Experts of a small language model: a variant of Muon for the experts.
Below are experts of layer 8 (counted from 0) of a mixture-of-experts language model. Rows are named router (the router's row for the expert), down (a neuron's output weights, with its number) and show model dimensions 280-319. Each number is 500 + 50 x the weight over its row's rms, rounded and kept within 0 to 999. Numbers have three digits each.
Before each expert's rows: "comes before" lists some tokens at least twice as common just after its tokens as in all text. This comes from a sample of Wikipedia text that the model never trained on. Tokens count by the router's weight.

# expert 7
comes before: " of", ",", ".", " and", " in", " for"
router:606535569351452414543611516491534565533514452520589496519562535520489436422503556521456486436466440496490585542471505509
down0:458520592365541467506512555503496511403434397492441552453547523552512542481547444503412404451485487552439503469491452480
down1:523491522448480542561536542489536570513421475462592488458500541544460512514498493507640628470582499528536486427491501503
down2:560596521502512564486377521441508462447602500492540435498415511475500525532566472508514556453483465491494455462390472544
down3:582515459548495542522557518515472542524538577500385498498464404445503447425566524577420530495440512496535497452435474489
down4:421595600492445438512542533567501515504535520506521456499472600561463532555529579477447610480548535531475543530517520537
down5:513564564527528477523563478488530438475480450521469531501444622541452562509516510523443531553496504451491530465445454412
down6:516457447530507410503470489505418465558527476456604522510347475455347535465556489543516522534507540501418470507437442539
down7:408365437443508513520589472507405451447486379467537493496513580446545477435558476502537493503586521619565418545555464555
down8:462511492536634501409527523416469434600495503456531483404390493484421463540408474508494490475478539514437504493457435486
down9:457559551544500464485520437512395512528419500488511521500438503484573524461521430517474480421572480394568405528492548551
down10:600504462517511546541475451636501495613486600470573515565527521459410450524550690404521491478424509570529499545511511478
down11:444434601491501406495482496534479499575430430532574558515375560449519499550480469490507514491562495448533587481553535396
down12:453527505499425373506479513456461539493532429466493516494449451533494496422485561475521558545607504494499508612415537515
down13:486494524535526515532443581558524491635440485416548434449494445594480506508480521563489471481500485474595517521467525516
down14:493449497445568573479471506493504533431495462586519510497536477525527526598378460479437523411491486466397513509563484518
down15:457512559539482426465491528585422490514475531526565573516520529495539527483508500574481474430504497463449396559555591493
down16:494489375542499627588527506542572477488417546525472511539529424453479555513543467593537446482454453422448537550508484454
down17:571493538539462582551553495567445523460532484422446425517498594563486462477552455584409477493449515444429481532447519439
down18:476524432537549527520519504463567517473474505563603442420424465558513486563554483498423442528540490452465430445492497430
down19:471492448505542530494453469419456460518508449372502467391451382539519534463546495460520479442439525480553527512425449547
down20:452493555590586501507507486457561419554518575554434467473496447534543503436452488604530525489589555425462513481428537535
down21:510540590422495533444553469587520392473498509390507459473505504529374592519521482549454592573609476469578466484493519449
down22:480390520494523539523383450548597529502554508524489422463518508471545523509489504428583475471600486504584562497479552555
down23:511553594411519384513566526466482404465495580555523516489400488483448535549580500511410472462547395447412572531372417493
down24:427406554520463529495483451532598504488482601470491480544528560515488528533584520545639619484476493482539440590434441490
down25:499550570452477458520515550521581485533540591475450511510493494484393526578425418485567514420429567525445509492512478477
down26:541475528589566489508498528549486510525518518538446430520489494589476510452473546449542465545591538510498530441564545557
down27:441541406546592486393532462533428512486604548496423455520476527518600483513521420478486457480481437541432507489487518459
down28:604598324502555569538547565528570527566511593430481491535595406493595516508497498433477473506463520514400664528474457501
down29:588326499487467518517456528526461526537493450541642572514559396537509543489512586543608564572525466502478514460531542533
down30:466423519400512447478510507542481485493554431444543504551563437483533497491530483423615558448626554483482525543556526497
down31:479545515486629537533507639458444546615503467541512479401524507535529529452430493507569490482572502539491487523591503491
down32:557628574547459427547529393404443483372579442476417464455422581444505431470508458538493483484537506496519470478468526416
down33:552476554573485542423470499423544446508541523525491382440431441493537616438458497430481470522493430503421503528496500501
down34:426523488582528517502513508499487470467496420434458510452346512483506474528459445519505511443415434529541539508462508446
down35:622566571506447453513484468455519448453593439500451539440556542524549557422440538576505476497486497500582454572449466486
down36:482475559492504494612534452467491467479438548509439565534508469505474563503552508441428519456458460476426517477463491497
down37:465487443517594472580435524475520538579463531540478518421479515603486457549466415453570618505490541539503467491528494514
down38:519423481470527508539477444503527566474354551501426419487501592560474547534472505522446608543482472507549523522496478476
down39:525531516536498573514506527439590542527502517489553518465511491425488525535480521546441478402437566486575463563478430565
down40:501515568482574520467495484506504545536442443512494516524593603430513591592511608448544480521501504512458551469528457456
down41:562561493447549528441493619584544513546486626482473498497519567483470531546531504571502433461495487409481466614457517410
down42:455490550557465487446499470556576475449568471530458564453498555456565551523531500513447555438548477551592480446563483414
down43:438429480547663510515486464437599480481413525436553512480459497521475519544436492490478462520515545486443388481440520516
down44:493471623431442516506597453549477523502483490506455491431478597495461573533494521462463469550523527501426412547439424455
down45:517461453494533404496508508571526504482545547506490472480473548577484534439593436568555460600493389506530475437454554493
down46:515481511549394451532627486542566580540535442478556426515565509498519518491519474591624551527464618499526567472451506457
down47:488444500425470518534489545551467549509493521524508571607540485498505512553518590451644469539468468432535519517430541458
down48:534513512449505494434387575586622513515473508498519492522544390459545414506537600476550459434499484489498482415496556502
down49:477422529484592399442556492572521511418536460503379482547588535493522448416491518535436546550585532429551457492464517453
down50:491472491476564432420464510565560485454526450508470512543433472518544429428494425557478510563574435444594426520444513476
down51:529502550537456467490546473457417519515585475476573520540468558474411470497476373451487529503596502424511497510484540575
down52:494432446476545537537466498454393529583492492555498497530476441573450590490429447534458405406467529547532497495539489406
down53:513524475433484499443444620563495443561474527570485490557504449496528517523554458538642470473426449429409588582529450511
down54:537518442498517452509477532537599476500521447508533440576581440567482577505477500457440516565535462534590521528511619570
down55:478500521509650469419495475653541483388533520513497542542564527549527491480441508577479379557550533512547424559622466434
down56:483471510486444446435389579592468552507529416509508532458425563535581551583537522599542470552591508396481478460531615492
down57:504576554540542557510473524526486494571452430556574498563453490493445487589479533463516411520461514600514510556498506570
down58:527517442530473507582436546500554472510503413464462497506415501513563449454467414460522552523430400468585519492518523488
down59:410576522545457604536527482549425478519391478445470554542505539532468543482504403493444539500590633535543435490491453482
down60:495540453391520516553563539468509462497490486588657520495588439521396461481528483553464488424492478458564491521573540466
down61:511469504482454568516513445474579492400353574514556490560543474489542544463512527491431560492482506550460489492531514508
down62:513528640444576403410538506469471525523449508454508443488471497482517465498496464469496459501482523567463412466477477452
down63:418507510454494539502506507616445491516537501528477459523484534445551413563504572574453454427517608528554453580460516399

# expert 6
comes before: "\n", "|", "-", "The", "==", " The"
router:497647482437564526494475508508535506466516488542543583469529515455568567498516439512469484479537577490548503556456489514
down0:456476491507594410481577557463560493527520416535386495555522436440464452567400459592559508533446468549540427448546462416
down1:474559524417497466549491471474532440453527461434576476414523502539378489531459568516470510412518448547397515478488556454
down2:504393471418537544440517529388446510477483539526492538479473419462535540569509511567439444510525484496490546417487516524
down3:545491540442476418482516448527501477500492439537523495588528466520469521537484520473537417480413467545421437505499456454
down4:464501469541588488502557480484538468481393557460482522544557506510513522480511527483450430504503457531443545497499434491
down5:482559525505526484472463505440533568438502514471448504474550571542525483402557447597493495511483487461497485478495543411
down6:564502507459514495440492447557542520504516416451513456514556548567570442512456607526566568525424510461478494445519498505
down7:477609430573521527466468538509499508452451418453550425512493541538407409555498459580515425493474541441477550515438469481
down8:538544432402450454491484470487528472454489538601451483453576487517426469442530437437569394494409492524507474450462463504
down9:513525545413502597520455503545570489600532510442571476514556561481514446571526550514550559579541396507517424496496498524
down10:470449502505519423423558440577448570413493475501459443488497460530475498447506456513484464410538493507492481517513399524
down11:524532565475553456529425505534586468443527555540438456589452476549624480399528438627431521437421596473451517461465389573
down12:429511526506480414472527536397531464447507533435444452486498399489564611472500489510560515473491406473588425531481503494
down13:506439499515588485573468505484558504497541474559487508566532532533420493448461517606474394537518572579435519490506542474
down14:381514485523420522475528514550610460519508456455598589472456467518426505466444479469528473615432509433546531474489545466
down15:439525502536511562491448426583497517553438544457511514478545499576536501490448478446522565510519576555583439537447492565
down16:367417505462450442514535506520522469539459498564495597494575537497488505490496436551405468510527565509544488571440479485
down17:491531404513516557540596481485475552445417472535480502512453445458480452458462514496577514584437482515518421531569480586
down18:418538494559408499537460502543544549455391412528442572507537444529478492603412450442463448530506529550494470498486556484
down19:567452526490550473495531439578508485542565518483511519468503502529526467499439544476462463506574493392498578517504507531
down20:459501422506473472526476572407543508450493448462488496506451538529517523472520494491533513528493518502522478497394536441
down21:494526514502468526434487525441498397523507534498462505387591544419470480516590462416523507479536603534356495551491527556
down22:496548552566510524435461474506507571518417476542485488526483477481558412435618566525557467449529447517563520407504434436
down23:483483533511534447484487484553462490564516466441464400495567537550498519506522535496538449446564513544503519555488458565
down24:477476571447458528531543464538473413444585517470453462513539506518486404484496469497468564467465442452599546506501490433
down25:500507522557437493428484465516550447519488546462566441508514493442484479492535526397578507454405482495490486452586592458
down26:375407464506540593482550600477437546496435485505564478424476453543487520387438502459527477488476519534475476555514456528
down27:485548611518427506437366496482526456486447472504520537417437485530590400589456519552442494520475514471477510436498526423
down28:481574503543620512554584470473461526515454443538463493488387519487551511566495532521391479556539546457551537561539546496
down29:508431514466434451504505440488474402436520475431469495440626531538518332476467492572529423436503545486476495546419518504
down30:497492522510454504491569402448445486485579481534543515462539425493488535495461360557480503547505563515601466535494528575
down31:582461626472422543343445504479523469529550374475560463453477451518442443545492592493519485432423471529548511501548544512
down32:480440524524458458485414464475530421562462500493472444515459500514419432509472565466432524530448487571455478550476508510
down33:496582489577492496519432579487512490579470559481564572480445599506516508529488480407433488525545533519501509536436538522
down34:493484523537500537469531522493475590551548449469429495570509508484457482511401534457449437460521492448447569476555473459
down35:607562556504532600458579470543509482401567527518547561518532468524468500563576432456464557529449470475519530492505519534
down36:464566457460569526502524478428522478509484471468419529460571528550498521524446540480446465576481465472443525545516529587
down37:487605508520533453485496439473438375443494544451485527540513486450456553543621498493529539399582460604529512565368552488
down38:481455540443497509484401438629515424527457558569620467472475499504518560588516514476498507459361494492472517527447507446
down39:596486464428496580511549467467543462537458461557505523517451490385477515439400534515489549478468481419481557507444577488
down40:435464503500456526472525490427540559434558422480515446547444511535579481478500478501566501563373454470560420458445384457
down41:648545423424515382539480474483474544451467618506512567485439435470534497477558470478455554544508536553579489459473494488
down42:514403514516480443460445586458548489504567482400512412489473510503544550445508508531537490506553475416554541471494459458
down43:454448514447510488567489528498569436523493465411395492442496468509506490580552596480552542417464441467474550518553414432
down44:453475525523429474480505484666515585531509472462515567599473433507534505499459481566471411401541506523574489554534479524
down45:527452502537458486517561516479488488515559482526502419483389494568559506463506456622471452500594500489457476518446498429
down46:535550550482461487535476467549543517478495460419460541556496622494475502580429566501546457464490505491429484496547547487
down47:579480565437520537536471527546550527451537447465577441455469392521559512456496463518503525540496506562492528551472484420
down48:459592448511527347463430397450444492607495517460546543499551472570441419485526588521547495476461479579563434603491537483
down49:520564501501522442468515475515426554474559547444608444533487558575583556524482512461602452541431474463517436466462511546
down50:490528500537576485552490443491619486461512421428495450539563420591495490482473441519611551553543473484504547520447513454
down51:509496440463456478490434502515504571487437608500569559527474562434488517389540534511537486387449540490503468547526561459
down52:491493469475568448529529495492505517498534502543474535475556434433456611394499490567474465476478551543496464530476468515
down53:351535513520485440569438505525506545478447407432477568482506479542545479459396567422526509523548490429410404548438463517
down54:407496517449473526516448537485496436541475386543552462555478454459443504518474471492456514491438504445513507527448444417
down55:568507522510590496495545477430494544431620411466489533476577607499557501398453488387380519543474541468469489566454462551
down56:447467564460471531461433562492450457558553565481498387566457505448492550564494480483456525419491552465555473546482535574
down57:550514513503487445470454586516537477527528462594521594468515469517559474588430506457480488523500564442540529554446411425
down58:418493526525510488509535494490501453530530503547481586476460477491561447457466407514460491500511494561426530495536440479
down59:453511477515507652459458480492517457496555519389505464489494438444559477509604459429553434475508410499515489411476469545
down60:468508558542514489535498548507439468526494514453501595508492505581452474542486575525534527491520476561439499502535546501
down61:502463479645428576473555572520550618550514423530477445475420412567548447568516575522548417516510537412445438429542483503
down62:467473465515403349501507550546524461557595514493467507573543533525544547496495304492529506563590531563530427461501521496
down63:541494562449497626496542499530485466584512492554514528421533494551541531493511523556535469425537488529483592507427516517

# expert 22
comes before: " of", ".", ",", " in", " and", " to"
router:452436536372559540476488467507472545556472454524550411519579534531492455425493487528542562528509606516456484519564514479
down0:501490471394446493420507477494433453512582470572445457477525437434565524606471482411486486501465499531417529500517451542
down1:542549602543564499401492525534449560513483478512496477486513533571474497501517445510476436602539566509512430485565480435
down2:517502527479563534448538470455505465549576491520427534337650519489442539540538518387504544518507463498466532489564584522
down3:519511536454576459523436557430498525532492415455516411492549547562519487436552526456475457475507449459571553491478485446
down4:456512458514432562497520482491480430461493481427460577484557519471458482539521588457469471551568524599548582528527469566
down5:485568528383566497456523511481493535512567468503480525538448483462446436541533496507585452488492474509605493535436564501
down6:443498537453453483587586504527550503519478429401435527464548538529504491514545506580450540529562435489414556521511469493
down7:471577466434525541476498563422433453439502549489576589516441487472454407583506578515448510555473368419511553527530534516
down8:478428523572543506453505540573531570523547547433534558479586507465517498515503528501538491460426537447559443472529453575
down9:612447423508529536486534507556437582489388583494498458579542454517460465487530452523495528506446545522463577421468511491
down10:405513478505515477470539544472553549458548476506447504453526525545521545545523509537437511511464471434463503420518530511
down11:483512476498447486490507580482450481413455517522439462525457513485435465464492489469480452553524491492464434534503584528
down12:466502425532553493529482455442479530482571421529531472514405469519429545438527514523445496533539447589466459550553456468
down13:558550487477460576495572480541370492501498552656530464508405403506393453458574516460495517601513475500505484609487472549
down14:489506474532545528570471539598603436512470474516518454442380529489449492419391598581512604514440503513493437527548488486
down15:513433556498529620540522420427501476496445515513538501466496479538524470551454529580453545553483544555520497492494534490
down16:442402549500552539506501516521463567557489463455504494537507569499520483500515503421493527551606510463531483455504435571
down17:405528426495451467470484390453513540513527484503408523531547513419482500443532524502506488487605484498453565558485569521
down18:440384532485477519527416393578533618541396441452595529414528486532542479520479493538540542460563519512512520503609438586
down19:488500499484492411592478483543472547574446522526521434509476578427554491450419437551487548460571499456459556562433483460
down20:480400564470512418457519463503496517460576408458499397524515575553427590487425508454539531444544540561436447636498574578
down21:377528425453513531516505469436419484440491505474446416486555505512513439420452491566456533432476549455483460455438578546
down22:462495540434439546524464494653402569511449570487431453542492533469460536408548518481540462493437458524538498451534512462
down23:445610432445436455394524558466549438424478554474587513506379437511444558565570451559526514493564526535462517585491558483
down24:512513572651451476471521537423502416483500429495523532537492463520519469497501490557519504525471532589592508510481442467
down25:560554401426597542452544399489453483493521629472511511418423476561476461457563463608423445511479466450552438454446461473
down26:416585430574583453524416476500482557612416582494432474480580440500512495525605573599544453589513484409534454575465544518
down27:472481493451495477527494528644515533541559521423443513528516531485536533460442535469484508456605542503414471523550529506
down28:604587496500465498431445591493550415467572511530539384395465411498466480576534428534426419617496543473473546397526454460
down29:381465529452472447452460511475475449591475455505486517444362527503520530467491547549439467486521549561566599514454597534
down30:467514498624586527471486495417448494527425477466504513461463568483436541471415546352499536540591463469519489455456587464
down31:454468549435413477480520504613524490513450458511493576485476631535501499492451438432397490567489516536432465496492506488
down32:421424454577524446463509535552451474439529510555598492481550521546586561577452513495531526551498558522559460512591478493
down33:521439511487454478543441533443466539538448540501482439435491425514525478480465457522442456464428579497467485468464453453
down34:499436555455500544582467536536466575493503419435488464442499599419592486498543500431530490514529498514553533578530583493
down35:499469550490507509461461581448545567468468442464512492497466534450505481381457559487445484530534542485459558516531536460
down36:452475392492581500625481604527490484548516455456452565528631536533518487532574515411475510452420498564530478499363509480
down37:518550435473435489499439428443415488496503525471588624544469438551496547506481538483445462502546552541547534507501491547
down38:592545453483456576571533526574505457505510532490582530563577474592475437502520563543511496511438456557498575542534471585
down39:484550495459401588517465522453489377383465546469473552502463420515492508545561566444446539433483421513440502474514469506
down40:567433523395497582552495473518512488469535448513422527491502547530535462518584579427494514511560404566442511432527579443
down41:512514452480478513540525522547532476508384499486547484554482544491504516505443494476469574541470468396522598375493462540
down42:579564476475480543466520576448613567403501564445459528511527547602497479530535455521566438418442467456457440509438458506
down43:475598468459488614513473447513465559567508489545502430510465549470493393498515558516506470507471480462465591502497597572
down44:536536409563467569557489455545501463501511519515465563448551427444536420544499369499456343484578625479509485490519519504
down45:474545554505467512526506536454518540485516453545520455483491500454529526485554475508510523464546453523456526555573628426
down46:432551577531564457593448494499471475440490509373484524500564554554478516435495525501485528524491546476567506487481501549
down47:503459413495565513408512442528462412440451538477432530532589466487513494514488487435485400446458596507498410547508487541
down48:432465471508500514515494479540479451426524461443397567505554559484571526412441479509483468585529388533506571553488526444
down49:514511506507565489557420441490494486424514476425473506520474522479430474593427424502532602436492479489479509458555494506
down50:549620524435439476511469463504471407390527418496515525543444560474587537491408578500455500508460526375444494550458501562
down51:577430434485420571544464518465432453522461558602463436446580504457546570483329582478451518437473525522507537508485466490
down52:448542558571527438521453518544455495531567474480417414495510544484462505449484517491503400461494430431599461537453435512
down53:523443501499514489508446500505422453573446517547580480504512499476401491636506506497521437476478468546439500503576467447
down54:403519513433517471527433521509536455469498411528457538591484460537482446465522453510500456524440522480441566517400426575
down55:511493473565516451445398546487520453500453526437570531453487475509508592532418539466472500460470516473487540466571441506
down56:435504478482406458432461438504436557448498553543497443461435534469458515465464580525462492501482570492529556435475543459
down57:550541440487492420579440514488464563511553526423483464432420531479524490548541500460470486564490463474481546547520525536
down58:549550485535498502497506466471661438536440546433562578496476367519451595561494471511503483465552570465565505479477514532
down59:446536501522541390602495570481471476459481556446550446557523516436442485480539529555480479560430503453522440533605463465
down60:588487470553505494566526426557468477483494492568460442560584504586448475480546517459482472483520522520454495385475485483
down61:459437611505449494439531489504480548500573478622515513447467493470461536501525535436528509501508444482452546442423517456
down62:358534499526555590536537513523506494506493443438520467589529489489464458508410478506561482568489552429478472500482546498
down63:494456557525420452451551467581489481459518491502492563556526513389501494494403569456475512554516425438536455452551477470

# expert 11
comes before: "\n", "|", " The", "==", "The", "In"
router:430512499452533498423510486516436565428360496493482499479469489510499538466495450568472445504458465509547575540516536427
down0:534515467429621490518481440450440442512549526542448431368462603502456452487609578482434563513529511542453589531500515513
down1:487509598578452469456426499547481488574473519437519434477458496545454446566502488482458506533565393445493518454485440480
down2:478488468466390574558470494378551472548492587368511471528486432507448476500510515468601483549408497505480498495516440477
down3:440503505523520449505441539552472471540607470516513513505525588601537522598415502512453544403492522520540583524413495471
down4:557467471547494493463496539430533498527489487487499432435456532464421544460454574521456450551486522514407502365500542565
down5:555464539541468471485479481416470542381472427510451494476476493547496467484426570491474476565441499510510423426537451470
down6:402520410536608529438441598467491472424541501567512473520546518523608422540536544413476516564568539560498545578533490438
down7:541581594531480611559520507450410553550509530477528589482537490445500531520579477509398463505506449491537443465564446516
down8:534485524487555429614515500556478544495432463599480514518507548428590576542535497420522531525535542495449503431468485587
down9:457493542550564580533554426457518469413455491507440497505493395503486546540550428431581499578471499560509558436538538545
down10:531524491448583511480551484550470487467505495510398489523517503470470556518495537507520484489484514454582483427440505482
down11:461512506507443450525514512414509455453412470511498473446484498504526475478542461522467459551551574560546531512472517430
down12:469585450505482447484495509457503557504500582494441585439602349470576588516540536566463462457551544497498481495451430544
down13:418477500427604411533559418404504534489480552573531505490478516460566564510530475442536533525539622554518593547597482553
down14:501417527449458540486408508545469402534431487482480451457483490440447421592466509457512585456520437517534546478408474547
down15:517443471494433428509573449513425478460451520488503442458536491455493539490420517478544545472553548508475580518521555451
down16:511445446483437530461455464469518580600456460444467486503487516502570595477452559436535538471511479468481501420544506426
down17:515453538381493542428532484578480613437586582476392451454483563507554488531562532534464499360475524473425548488408519548
down18:461492557535564637454451530487538431550508458372515542424506481547479577567543522505487475504463464496512522557433526484
down19:533488502446498480540474496559485475585541471512534470524556508481490454530555482453490550433549483571468501452603505448
down20:414436455475429517459468495425474511496496416557617504414443424533573423538547501462534395489539444465525511503445556464
down21:576580509465480448431465495463542495424398457464512394551590447522486557544416469447515442545526393542423485503533440466
down22:572505511473404521481563462452491524569494504485476482459507470551517506518501508531434525513430437435525505442532573471
down23:525464486521530503494534468467546420489482513540593486495485483518528499558562450395560533528479499459524487456501544544
down24:472412416478451452487527512426615454521527535511534418487516465514588547416499476433487394595553567486507476451467488527
down25:495534457567523456464522483444400512500445525609442493573514436441578501515447478524482469626555560511530455504468568511
down26:458403417494459522533473543507568492471521588467522503458419458469461451485525560567511447546428512523430424568466411509
down27:575444530562484454524559446509535469500537509415506445481627538454492462543508475447593426440450523528468470507390552551
down28:556478460515484448518465462393521549446476479490534479521433470507461539553461523499486449489390526375569466504617480570
down29:457584547469458435554481478530516432505548546486453527552567544594539426495482466481532532474542490519529580440463573419
down30:486552523562568424525498455526506581507544497542498471496458516424511519457617385456585504538564528553589428508556551524
down31:481554486476449516514516554456598416460452542507480483401555438564462526554626447486566390499504499440448544414523523505
down32:480511532431481440432452448466384460541523600542462382452454486591425503488496485548531572446483543512519548428383463458
down33:473370483501553521498489531637479438544469478481504534455460517523503526531512460495507501522460432522509632491492496462
down34:505561522462609442519508587564530509524490517485406630573541529590428589475568433492576550535498526494520544425394473476
down35:523460433544554470456582459527403460569522498531482514470466469520568441491496510559504512402437470427519432488467504495
down36:513541523516507523590446529495417560523454509456458470637425463506530445453455525662482501395467484417559549406461406528
down37:544548453578466584526517411525453435490471563462486455502549486515402437496520521445528551560437422537464586514536517471
down38:486663494438475488537495453456529533507406527646483578547428488484561517519444484526414450517516542548507584482487510499
down39:508622534476452473516540448484471441513488515476494598441542422539558458549437544471542494459476441480448487522528494510
down40:449480492525565542574463494469422386450400426486580521535530449456497495540473523411454505537436449507498503449518489502
down41:512431520435522493431345530507598503510525468483494508479434482554515432568501578398519427510538495483460560463615488461
down42:608456436586468422438423421446546467546467430389569414432554533433559464521568540528459530507472500528439452459468535506
down43:542471473516500387503481513531459503463455475492452643587514469488467425451558492481453543568545512463471498554464475446
down44:483633469484470495478509575563485434437572472534426503539560486491482423551573553547576481609454505481501501523430515533
down45:460538500530521490493445532571506473445527482446540568555436494543498452440431490492454585534482574537510510544501487467
down46:452510430576430561520485461458568564533557437524503438485534415523519414513532458521614470553457496588524525538479557480
down47:482587437441435416526553599535445493510611546495564527518544478535460448399522473576512500480475512531529540499515488453
down48:480470498517493484542563419449472558559466545479495468546429438560583474494402522524495563486500478500499442596544347587
down49:418451384547540420535562514411490597531496485497542537556537459492455445459461460475576448558535465501522454491518447550
down50:595482565491446517481506553489471587505563498401528427446478410494500423546489445438384574510453496557489552503530533464
down51:371440475531538498547498435573527467463484510486566535467431452452477491510519568453594379434501582522506440541510519513
down52:490555496510542578504514528565334518466502490409559584474364413571631567454537445485555545429580532464567448523456516518
down53:467426504541494556483511477491503519390398459514504477524440541477477489544502377536446428465512501466677466460488435422
down54:512456484574546542469546501465439463476559533494464554633505426546531476414543523590465571448537517448520501555616598505
down55:481474530437418550421457425518485443602417567431458518417526494470548458527558615395428532387577517540478540484505434554
down56:525622562582405619486375484470554547513391490489566527501490507463465393632488483459486509444478502502508519485566556538
down57:496593519599516594431532444529421412534475490494516479439510509468523472585455574454532531478499430552509459584459508510
down58:415409479505439546366493527518466534424506478493576498392459510507464494469519496600411554433527567473459559430449606500
down59:451436538550536500423491444522485460480518547448587524548547492413539462469515454508424599459488447370482519478441449489
down60:525654554545495570510486494550394557440460508514529586479462591495470540482576439535576464498476449471573473546519523413
down61:471557483514484399526553586498494607526485460474553515554580457511429503471478399419483401516522509450576611493459486478
down62:487527410469548495480480608532517509543359443482521486473410502534507526424465508579530464490418503522564497570470514560
down63:614445535415506466542492466473505537475408494455452497475504455548427328525554565435503490450509600528474490511479454448